Weights of a small mixture-of-experts language model, trained from scratch on English Wikipedia.
Size: 10 layers, width 192, vocabulary 8192, 92.9M parameters.
Experts: 160 experts in each of 10 layers, 144 squared ReLU neurons an expert, 3 picks a token, a sigmoid router.
Training: 625M tokens, 4769 steps.
Below are experts of layer 4 (counted from 0) of a mixture-of-experts language model. Rows are named up (a neuron's input weights, with its number) and show model dimensions 0-95. Each number is 200 + 20 x the weight over its row's rms, rounded and kept within 0 to 999.
Before each expert's rows: "mostly gets" lists some tokens that are sent to it at least half of the time. This comes from a sample of Wikipedia text that the model never trained on.

# expert 74
mostly gets: " and", " &", " or"
up0,215,177,182,190,185,187,159,171,180,196,222,188,194,212,183,209,202,187,184,189,257,191,184,187,204,226,183,180,206,222,182,163,199,209,166,193,176,217,194,194,224,187,227,239,204,189,225,183,192,234,201,221,161,214,174,199,192,202,179,200,200,205,183,217,251,200,210,215,219,204,190,208,213,205,233,182,216,212,221,193,212,206,209,203,185,172,198,192,207,194,211,219,227,166,241,200
up1,190,215,228,202,171,169,150,193,192,197,203,207,203,223,210,181,203,212,217,192,206,190,203,171,232,190,229,205,217,234,199,191,183,186,188,176,221,191,199,175,221,220,180,172,184,207,166,185,213,204,211,198,215,199,199,206,246,197,163,233,209,208,158,196,188,166,199,208,193,171,215,245,206,225,204,214,213,180,189,192,200,231,188,219,206,215,162,186,181,184,208,204,238,191,211,201
up2,187,192,206,204,192,220,169,178,250,181,203,210,168,187,230,189,232,201,233,191,209,245,203,166,188,206,166,185,159,203,199,207,163,178,202,209,224,213,173,185,217,182,231,222,224,195,208,211,236,200,216,179,205,182,175,196,206,192,150,229,237,213,195,182,175,190,208,177,210,196,182,201,227,235,171,211,198,178,180,198,219,223,214,187,213,195,200,210,195,193,202,233,223,231,188,191
up3,173,186,220,228,162,205,217,185,161,159,213,202,229,220,203,228,212,252,204,195,205,206,179,190,189,174,241,211,213,147,181,213,202,213,203,199,210,172,207,213,237,212,220,189,182,200,197,182,180,228,229,160,178,180,213,171,176,214,205,189,210,201,212,176,184,203,204,204,201,222,196,219,209,205,212,187,205,229,181,198,207,179,214,186,210,195,199,148,197,203,178,196,189,188,216,211

# expert 31
mostly gets: " man", " women", " human", " water", " child", " fire"
up0,216,237,208,186,214,167,218,201,215,188,182,189,214,216,230,201,216,173,191,188,180,183,200,212,248,215,204,167,206,203,226,203,174,210,228,218,203,199,210,211,221,227,168,216,197,189,214,234,170,204,173,241,174,198,197,197,183,211,186,185,200,187,194,192,151,168,236,200,224,199,204,215,219,208,211,202,217,206,177,193,176,205,194,207,195,177,217,209,188,233,204,182,193,196,196,206
up1,217,205,230,211,222,214,203,192,195,234,196,198,191,211,200,197,190,205,207,163,190,218,155,218,203,202,191,169,186,189,177,193,204,187,227,190,175,212,164,217,205,184,200,169,188,226,163,181,208,184,230,191,227,201,214,212,191,153,198,194,188,190,200,157,207,191,210,204,204,198,219,184,199,200,182,186,225,208,228,254,190,200,207,189,157,185,199,239,222,197,205,237,209,185,192,206
up2,211,179,192,182,197,185,208,199,185,232,214,180,221,195,157,164,173,213,190,228,170,229,187,185,176,188,193,182,200,206,200,196,195,198,198,209,184,246,215,223,173,202,178,203,207,187,182,200,221,208,197,221,203,181,214,164,204,171,193,193,211,216,210,211,195,189,218,174,178,216,176,207,221,205,183,178,188,196,206,195,255,192,209,243,185,231,226,179,205,200,231,229,211,237,228,245
up3,216,202,193,210,187,202,178,211,234,228,213,195,210,211,154,185,193,205,189,179,222,207,210,229,207,194,212,224,205,230,187,203,188,169,194,174,171,181,193,161,188,192,215,202,185,195,176,222,177,190,178,211,199,191,200,178,174,154,184,206,221,232,213,181,185,194,209,174,209,214,212,245,194,201,214,191,143,157,188,232,177,198,215,220,213,217,196,201,208,195,209,228,174,205,204,183

# expert 89
mostly gets: "\",", ",", ",\""
up0,208,191,206,231,184,202,233,219,249,228,203,182,207,225,198,192,235,200,186,169,215,202,172,186,220,243,191,205,201,183,196,192,192,192,157,188,166,178,210,152,224,240,195,221,229,191,191,207,209,205,233,201,205,206,172,189,183,190,190,170,214,168,205,195,190,188,226,227,165,184,230,204,216,215,167,217,200,222,166,173,185,241,150,190,196,201,222,217,204,198,206,195,198,202,199,217
up1,184,219,227,164,205,167,234,198,165,210,202,225,211,162,229,234,176,196,197,180,223,199,203,211,205,220,184,218,239,203,196,223,225,173,159,194,229,212,206,190,200,182,208,194,196,229,213,167,182,226,168,230,183,165,204,200,219,214,227,181,188,196,151,234,206,226,180,207,137,206,205,214,192,180,229,208,167,211,194,208,196,195,209,239,224,207,223,197,215,214,193,179,201,193,202,211
up2,197,193,226,148,188,194,208,208,207,217,171,192,194,232,186,224,210,195,215,177,229,186,168,159,179,198,195,237,217,200,187,199,210,197,224,220,177,210,180,198,223,195,191,181,189,232,193,208,182,206,216,197,189,189,202,197,217,205,204,186,215,187,175,216,190,217,197,173,212,184,217,203,216,206,191,217,192,218,219,213,201,205,180,236,242,183,222,220,226,226,209,188,198,211,207,205
up3,177,217,182,207,186,210,218,187,201,201,198,175,184,216,217,199,191,219,179,193,172,202,199,186,210,216,177,194,200,201,164,194,192,194,223,160,203,189,206,199,222,209,181,189,196,230,186,179,189,201,196,205,181,214,191,203,215,240,167,209,182,188,245,226,206,205,190,202,197,218,173,153,218,230,160,231,210,198,203,201,174,214,207,184,190,212,215,200,191,187,196,176,208,230,207,177

# expert 44
mostly gets: " changed", " increased", " continued", " overall", " complete", " increasing"
up0,190,219,221,237,227,213,196,220,193,195,225,192,236,237,245,177,184,197,177,192,202,218,219,184,177,204,153,210,198,198,169,222,212,178,218,208,209,210,211,185,179,204,231,206,189,200,169,185,217,211,209,195,235,190,199,195,206,190,162,203,195,214,185,215,198,196,197,225,214,206,186,190,229,211,200,173,220,200,221,224,216,217,182,184,223,221,205,218,151,181,183,197,183,176,195,214
up1,213,214,178,189,193,173,230,193,211,197,245,192,182,175,210,206,198,234,225,214,211,226,192,219,236,217,179,192,211,216,176,224,218,225,203,241,169,181,143,226,154,213,205,183,210,189,192,186,196,200,184,239,211,234,197,199,183,148,183,195,180,185,207,185,177,181,217,225,202,203,236,161,172,228,177,200,215,204,199,242,201,192,180,168,196,174,195,201,199,182,220,186,204,192,198,207
up2,172,201,209,179,227,227,211,211,182,199,205,199,219,206,200,207,151,226,192,170,196,181,181,206,227,181,217,201,172,181,207,232,230,192,212,222,213,217,173,205,227,234,190,218,209,220,192,198,212,184,211,187,214,185,204,193,211,180,167,205,203,152,184,153,234,181,218,221,184,181,188,181,211,214,201,202,222,212,175,203,191,189,225,248,183,208,191,192,207,173,196,192,220,215,229,252
up3,188,215,205,195,191,172,188,207,221,195,225,206,199,222,198,199,197,197,214,205,196,228,243,179,188,184,213,198,210,183,183,167,183,188,223,206,194,181,206,198,228,227,206,187,157,198,190,229,239,186,199,204,186,223,220,185,189,186,201,199,197,236,195,205,205,186,219,224,221,213,186,183,174,224,200,174,214,209,184,172,183,222,218,192,185,255,188,218,194,206,180,178,259,211,205,213

# expert 0
mostly gets: "-", "-s", "-c", "-t", "-d", "-p"
up0,178,206,157,195,152,170,228,178,182,190,211,221,190,181,220,235,162,197,205,191,224,206,189,184,211,197,232,184,215,190,170,201,180,175,199,152,198,209,184,177,200,207,228,174,210,179,206,200,229,187,201,182,269,202,239,202,177,222,179,218,194,222,187,194,235,181,202,185,221,194,173,202,236,179,178,231,208,211,209,205,231,185,221,192,189,215,231,213,210,202,213,208,189,190,201,240
up1,186,195,224,221,208,167,185,188,223,201,141,231,192,184,191,173,180,197,215,237,220,205,204,197,196,196,177,173,180,207,188,203,196,213,172,182,245,197,215,234,202,198,255,181,190,189,239,204,173,205,186,199,195,185,246,192,223,199,186,214,217,179,218,196,213,198,195,213,167,194,180,202,175,232,153,225,207,217,201,201,223,197,189,189,229,226,182,199,205,236,200,223,223,179,184,201
up2,200,228,145,179,215,208,177,197,206,199,191,238,170,226,230,170,207,181,222,183,200,220,186,190,215,191,205,172,179,184,190,206,172,209,186,218,211,192,220,213,211,200,222,184,178,221,232,196,199,180,220,185,197,208,175,212,226,206,224,214,208,191,225,202,164,202,202,173,203,198,218,233,217,192,183,209,187,219,192,216,216,180,191,221,194,220,223,196,197,217,237,200,218,224,186,231
up3,183,181,206,179,215,185,236,191,186,184,227,182,198,226,204,190,174,218,167,219,183,205,211,185,205,197,194,209,206,217,178,217,194,198,201,187,227,216,216,195,266,190,237,183,206,188,178,199,203,161,183,197,196,178,196,235,213,220,194,206,144,225,196,181,164,216,200,186,231,158,203,237,211,192,198,172,195,223,199,181,219,210,214,222,204,167,223,174,202,210,201,201,200,173,209,160

# expert 65
mostly gets: "|", " between", " including", " include", " Between", "including"
up0,236,186,173,220,200,200,224,202,203,210,179,197,187,213,189,195,175,206,217,227,211,199,214,166,183,217,190,221,245,183,161,205,221,209,170,176,186,162,209,175,194,194,185,215,187,200,210,212,166,213,224,221,204,237,199,180,213,168,217,223,193,241,185,236,203,192,229,171,199,207,203,185,212,184,162,201,224,173,195,206,209,183,180,202,218,180,193,158,217,239,217,182,205,172,197,212
up1,211,159,181,209,175,180,226,192,209,197,208,204,184,163,202,228,204,189,192,223,211,212,198,208,228,212,204,193,194,205,167,213,191,197,202,222,212,186,199,215,167,205,207,184,216,201,219,176,177,152,218,180,217,188,188,184,176,194,226,171,140,204,207,175,207,205,225,190,228,194,190,210,188,223,205,210,196,197,209,209,217,174,200,227,193,219,205,184,200,211,217,242,226,212,247,182
up2,210,224,200,204,187,216,203,175,159,180,212,171,182,184,216,204,176,187,194,142,201,192,185,255,211,210,220,230,150,220,190,194,207,231,242,210,228,219,177,206,201,217,217,187,199,187,168,224,169,211,202,239,200,195,175,218,216,170,174,179,213,208,205,140,214,189,196,200,204,213,187,195,196,204,183,207,212,245,201,177,185,161,175,232,168,188,206,223,216,184,164,220,179,206,184,183
up3,206,225,206,228,193,166,166,155,227,180,187,185,208,204,237,194,171,196,204,197,213,198,201,216,154,234,185,202,178,207,186,179,189,179,171,218,162,190,201,218,207,226,210,202,182,185,179,205,215,196,192,208,230,208,228,173,225,195,154,211,189,214,193,194,193,222,211,174,173,194,204,199,200,192,197,192,211,164,212,222,204,221,228,203,221,184,229,196,177,182,174,195,198,167,219,209

# expert 30
mostly gets: " Gu", " Som", " Cer", " Har", " Ang", " Honor"
up0,208,204,200,172,186,202,208,219,197,191,172,205,241,196,184,209,201,200,232,165,196,211,251,176,194,223,195,168,185,190,237,216,196,214,175,160,208,198,199,209,204,196,201,195,227,198,235,218,202,216,181,224,196,196,196,169,186,199,247,190,200,164,194,208,229,228,226,197,196,189,237,157,234,192,207,191,202,230,158,194,220,216,209,233,190,233,209,218,236,168,184,216,171,182,200,205
up1,210,220,195,212,214,239,223,199,190,227,205,203,200,220,201,196,214,208,208,191,165,227,235,165,213,218,185,180,224,209,214,204,227,176,163,184,183,221,229,202,166,211,199,222,252,206,186,235,194,215,181,184,194,220,184,199,204,181,190,165,168,192,182,186,164,215,169,229,214,214,157,186,160,214,167,208,219,200,162,206,206,254,220,213,221,210,192,230,217,190,192,240,190,222,178,198
up2,226,218,182,206,193,208,208,221,193,188,177,194,196,216,177,172,201,183,213,228,204,235,216,181,203,192,198,194,220,251,162,214,226,206,197,232,203,188,222,191,202,163,189,157,223,196,191,166,196,190,218,185,186,164,203,216,197,185,188,200,143,201,201,183,176,206,192,237,196,172,184,215,222,199,194,196,211,214,179,202,200,205,160,187,216,179,221,221,170,204,189,220,233,239,201,202
up3,212,210,187,177,206,194,226,198,215,220,184,195,169,192,230,186,209,212,242,195,220,189,191,173,213,185,189,195,212,194,185,203,201,233,199,191,168,195,176,184,212,204,189,220,164,197,200,196,220,181,184,209,219,193,241,183,181,232,212,214,220,191,182,175,175,182,186,216,216,176,195,202,196,182,221,162,207,243,195,196,192,154,193,219,222,199,204,196,200,261,225,203,205,215,215,177

# expert 72
mostly gets: ".,", " ·", ","
up0,210,195,189,179,182,157,227,202,217,201,224,196,221,237,220,161,179,203,171,209,191,178,188,195,228,200,198,233,193,219,172,214,206,189,219,234,201,171,196,205,212,193,172,191,162,172,198,207,223,160,162,194,210,227,199,185,180,206,231,219,203,209,190,204,199,208,211,201,206,205,135,193,168,210,220,198,217,199,202,221,197,207,182,207,206,152,228,184,189,202,205,235,178,220,205,177
up1,174,223,190,210,212,185,190,196,183,212,204,198,182,205,198,176,192,233,229,207,224,199,201,205,186,234,177,226,201,216,179,216,188,198,211,160,230,231,193,191,179,166,201,191,134,218,228,198,239,215,208,223,204,176,235,210,201,182,209,218,189,231,188,191,160,185,193,199,177,219,189,157,235,220,208,199,178,210,212,205,196,206,193,191,224,202,207,220,206,209,204,186,210,175,184,205
up2,201,187,200,197,153,243,194,204,199,203,226,218,256,201,220,226,210,213,159,210,198,184,226,208,212,209,224,170,222,201,236,193,211,197,191,222,191,186,186,189,216,211,203,222,192,208,208,209,190,190,235,195,207,164,227,168,208,218,198,241,197,200,164,206,204,206,193,198,188,207,175,234,212,203,207,209,218,198,213,183,189,204,206,217,173,203,155,209,192,208,153,183,185,191,189,170
up3,206,185,212,202,213,215,171,217,208,168,211,199,169,204,194,178,189,202,217,219,220,244,182,189,220,187,212,189,182,237,233,188,215,177,165,187,218,195,197,205,186,193,217,230,177,205,194,198,204,167,228,200,212,176,173,198,161,212,232,192,187,175,201,241,176,205,191,225,188,211,181,193,181,248,206,205,219,209,199,171,163,185,218,222,233,226,201,197,206,248,219,172,198,183,217,204

# expert 2
mostly gets: "ateg", "rast", "it", "alle", "isl", "irit"
up0,217,204,213,212,209,199,205,196,235,206,202,191,218,187,216,212,179,214,224,175,280,204,205,229,211,231,191,196,172,225,202,213,182,221,194,205,185,212,170,173,189,160,194,195,203,203,186,195,221,191,187,226,205,240,155,220,171,196,204,218,194,219,185,224,189,210,227,214,183,217,206,218,205,162,191,213,201,232,199,198,173,197,232,210,170,215,224,204,191,193,195,175,216,183,189,208
up1,196,239,204,223,197,217,219,220,219,238,194,219,194,205,222,196,197,215,233,186,183,229,187,148,162,218,194,206,226,212,193,207,217,226,200,195,222,208,149,218,216,194,213,192,225,207,190,209,203,216,170,160,188,212,182,172,155,216,202,184,191,232,174,213,180,225,199,195,201,193,202,188,237,192,174,214,195,249,223,195,199,182,192,201,205,209,216,204,190,201,210,172,207,189,206,189
up2,206,222,210,195,195,195,194,210,263,184,237,217,153,206,217,196,217,191,174,211,180,191,164,216,194,206,214,218,194,183,167,188,239,191,189,174,213,210,222,196,198,182,211,215,203,194,214,173,177,187,190,214,199,204,234,130,215,172,204,202,198,228,190,231,177,161,212,209,163,190,181,166,203,201,207,192,195,196,167,193,196,194,234,212,206,195,215,175,198,222,196,183,223,200,224,186
up3,222,242,192,210,208,206,238,220,204,218,220,195,164,209,194,150,190,221,201,182,219,217,226,195,223,191,213,211,194,189,198,171,193,205,170,189,201,229,172,191,191,182,195,176,214,168,196,207,204,199,184,209,198,175,176,219,205,210,213,174,180,198,223,181,217,220,229,205,177,252,190,218,255,187,236,238,193,216,180,197,188,172,170,194,213,189,181,199,224,149,248,200,231,167,240,218

# expert 156
mostly gets: "==", "See", "-", "====", "===", ".:"
up0,205,197,220,191,196,189,192,186,184,200,228,160,227,196,201,202,220,222,233,176,192,159,197,224,205,193,217,201,154,190,191,201,181,205,236,165,214,214,195,188,208,204,209,221,223,232,178,212,221,240,149,178,232,224,196,214,171,207,207,224,216,227,215,218,183,192,195,206,178,175,212,166,221,217,187,205,224,171,212,203,207,219,172,194,214,219,234,187,185,175,211,223,219,175,212,159
up1,201,209,201,205,235,202,219,181,193,164,202,221,190,165,213,152,177,198,176,198,215,204,201,225,197,204,184,200,177,190,214,224,177,185,202,247,222,172,156,179,178,195,218,202,201,216,185,217,210,168,204,200,208,197,198,160,230,180,217,187,198,170,221,177,207,203,226,197,246,212,207,202,208,209,226,168,186,216,201,215,182,192,211,218,231,178,200,219,199,180,195,214,174,210,216,178
up2,224,182,156,210,155,199,198,181,208,187,188,210,212,180,196,220,225,178,169,175,184,129,200,212,208,190,213,198,170,196,156,209,205,219,249,214,192,224,229,212,208,204,192,184,213,216,230,178,175,155,204,186,179,197,217,181,169,243,225,199,200,180,197,212,179,194,217,198,200,206,209,190,170,197,205,205,235,219,220,201,230,224,214,198,189,213,186,207,193,194,197,212,192,220,213,208
up3,208,190,201,152,225,198,187,217,182,181,187,157,224,198,205,212,203,192,174,186,207,174,214,199,186,215,189,198,247,187,184,186,175,206,206,208,186,203,222,209,201,231,213,198,208,207,214,195,218,165,183,166,187,189,187,169,221,220,194,206,207,206,190,222,210,208,215,197,183,208,226,152,186,211,203,207,193,169,185,215,193,201,231,241,223,233,187,195,210,183,149,231,185,218,182,196

# expert 18
mostly gets: "09", "03", "06", "02", "08", "07"
up0,231,209,202,196,207,225,224,211,207,234,234,231,223,213,180,164,200,226,222,194,188,220,221,212,219,219,211,198,214,193,172,187,246,207,191,193,201,199,203,192,188,209,188,183,158,211,169,179,178,210,184,215,186,197,189,233,199,197,205,215,228,225,214,198,204,201,183,209,211,183,191,191,185,188,230,204,176,223,163,218,149,175,188,210,194,160,200,213,166,211,180,200,204,226,184,200
up1,215,206,184,219,173,200,204,197,179,173,183,241,224,205,223,206,202,236,193,196,208,240,205,209,210,206,160,194,177,171,180,188,199,152,173,199,215,195,210,211,189,176,200,228,186,213,212,191,185,196,190,192,241,168,185,206,190,185,238,184,179,211,199,169,194,192,214,218,177,210,147,227,188,200,203,195,208,201,193,231,203,233,204,187,183,207,219,199,167,183,233,222,201,215,216,200
up2,213,184,172,189,183,213,173,209,216,233,198,217,206,207,197,196,222,192,228,186,208,141,177,207,222,167,207,198,196,197,229,205,196,200,194,234,191,225,198,210,171,186,191,199,162,206,168,187,165,163,210,185,162,187,215,192,208,199,191,205,219,198,193,160,212,215,242,202,260,174,163,168,165,188,161,213,244,227,199,207,183,214,207,217,199,220,184,216,200,206,240,179,193,161,173,190
up3,182,173,201,185,197,209,166,204,162,212,204,230,217,179,199,189,239,194,190,163,247,185,161,204,217,197,204,200,196,195,202,195,168,164,215,183,205,206,197,227,197,207,214,182,195,231,162,198,221,222,227,210,155,202,197,241,221,181,212,222,193,213,203,200,209,182,195,203,172,235,155,187,223,203,212,213,195,233,198,221,174,184,210,198,201,184,176,212,183,200,181,160,194,194,180,218

# expert 157
mostly gets: "The", " The", " the", "the"
up0,205,207,198,190,210,210,225,237,179,208,187,195,236,221,264,196,205,215,169,201,204,187,227,219,236,195,199,190,226,200,195,197,196,180,175,235,206,219,193,190,233,213,189,199,204,258,228,210,186,227,215,212,231,189,233,161,183,192,175,190,184,210,179,198,225,215,169,170,209,167,208,192,174,232,180,194,178,193,201,191,201,187,216,189,188,176,204,185,237,207,189,228,201,218,206,178
up1,170,218,201,201,217,226,178,171,225,167,180,224,203,211,192,217,211,209,193,187,198,169,221,225,170,200,224,215,202,182,174,211,207,185,197,162,200,200,221,168,200,207,234,185,180,178,214,202,197,228,229,173,174,186,191,213,180,172,231,176,177,177,179,196,235,185,187,220,225,176,200,222,228,195,158,193,178,176,230,197,224,219,226,219,234,220,234,232,223,191,187,170,212,187,191,184
up2,233,171,188,214,173,196,238,215,217,189,211,194,182,224,195,168,185,216,201,191,208,169,196,211,188,206,180,197,183,224,187,189,167,196,210,218,195,217,197,191,212,197,216,206,184,231,211,203,157,187,190,186,157,203,193,211,208,194,199,191,182,197,197,214,178,216,174,204,165,190,213,211,226,198,181,223,229,228,198,207,211,165,210,193,159,210,219,220,219,218,236,183,206,211,190,227
up3,202,186,182,146,176,210,185,218,188,198,210,206,191,196,219,204,209,218,222,194,193,209,155,215,194,234,183,207,245,193,186,187,202,182,198,199,196,198,187,199,261,210,217,197,187,270,207,168,232,163,190,188,189,196,196,204,183,209,176,204,215,228,215,171,194,190,197,178,181,185,192,216,218,194,187,193,189,194,213,209,198,218,213,214,251,199,205,223,212,203,197,183,234,187,246,194

# expert 73
mostly gets: " on", "On", " upon", " On", " among", " along"
up0,209,196,191,221,194,193,185,191,206,193,201,204,183,192,207,182,214,225,226,190,197,172,198,219,178,204,206,212,208,198,191,202,203,194,166,216,256,189,234,192,223,223,199,207,216,201,209,198,227,199,216,201,210,188,224,233,220,198,169,222,201,205,187,195,172,242,191,235,183,221,169,191,188,191,190,214,215,231,168,225,183,196,197,182,207,167,193,187,183,176,198,183,191,197,204,185
up1,218,206,215,185,215,193,217,171,205,186,210,199,193,202,198,191,176,191,205,200,174,222,183,155,190,210,210,199,217,217,212,215,180,218,189,208,187,230,194,196,193,217,175,214,188,203,184,171,193,223,218,203,197,187,209,170,202,199,164,207,192,216,193,225,233,198,156,218,180,211,202,200,246,218,170,199,155,199,183,175,212,198,180,217,219,181,163,206,204,235,225,172,185,221,196,205
up2,197,206,166,188,175,214,211,210,154,178,195,181,204,221,193,203,204,193,206,220,226,180,232,218,218,204,197,196,239,174,197,191,210,202,185,161,249,178,206,205,179,166,201,173,198,199,181,217,216,198,188,185,211,192,214,192,176,230,180,215,169,189,182,204,178,193,202,197,211,211,207,136,208,222,180,196,235,197,178,225,197,230,175,202,203,194,217,187,197,177,173,200,249,182,178,223
up3,224,236,225,192,194,208,207,178,201,185,184,223,154,223,227,205,208,178,185,227,235,171,236,209,176,178,208,197,184,149,213,215,172,204,187,208,184,206,194,208,233,230,212,174,240,233,205,177,220,202,173,190,213,229,202,194,190,204,194,198,203,202,212,204,210,207,207,194,194,194,167,184,226,170,188,225,222,195,165,200,190,176,194,175,216,219,206,203,191,233,225,192,206,196,201,165

# expert 139
mostly gets: "ology", " Science", "oration", "ervation", "iation", "edom"
up0,181,213,212,201,202,223,205,211,205,179,179,199,175,176,162,200,220,184,232,201,172,241,203,195,189,233,206,195,169,224,220,200,226,188,172,210,196,213,213,165,190,161,198,200,196,196,227,191,216,242,192,231,167,213,212,175,178,179,174,190,178,192,204,228,190,194,202,203,188,171,231,162,202,197,191,245,212,201,207,204,181,166,197,174,208,226,215,208,193,220,185,176,200,226,206,241
up1,193,229,217,245,187,215,186,206,174,209,200,239,207,186,226,238,163,235,194,207,187,180,164,183,198,204,200,189,216,221,172,250,197,211,216,187,222,219,210,234,195,192,202,181,169,211,220,231,185,211,196,222,195,201,234,184,183,198,242,184,173,212,203,204,175,193,222,234,191,167,240,179,181,180,189,217,201,213,183,197,227,175,200,198,208,184,156,224,209,203,195,219,199,199,182,197
up2,189,218,193,197,203,188,208,202,188,211,196,216,194,187,194,214,226,241,232,206,236,198,194,218,194,208,211,220,243,168,194,200,190,218,192,185,188,162,149,222,185,226,199,204,227,238,220,195,194,222,213,207,197,222,201,161,196,202,226,219,183,202,188,209,207,212,209,197,195,214,213,183,194,214,203,197,157,216,213,220,170,206,199,193,218,204,183,193,197,206,164,204,223,251,197,189
up3,191,241,195,210,215,192,204,204,156,225,190,215,184,240,191,209,216,208,213,199,187,220,221,251,228,200,161,157,163,208,204,230,213,175,182,205,202,186,194,191,187,193,210,215,202,213,181,222,199,184,175,220,253,167,202,198,205,212,199,217,206,211,221,174,167,209,169,199,208,157,215,190,212,198,191,218,201,239,197,184,212,207,204,167,229,205,160,161,222,173,182,182,191,202,192,200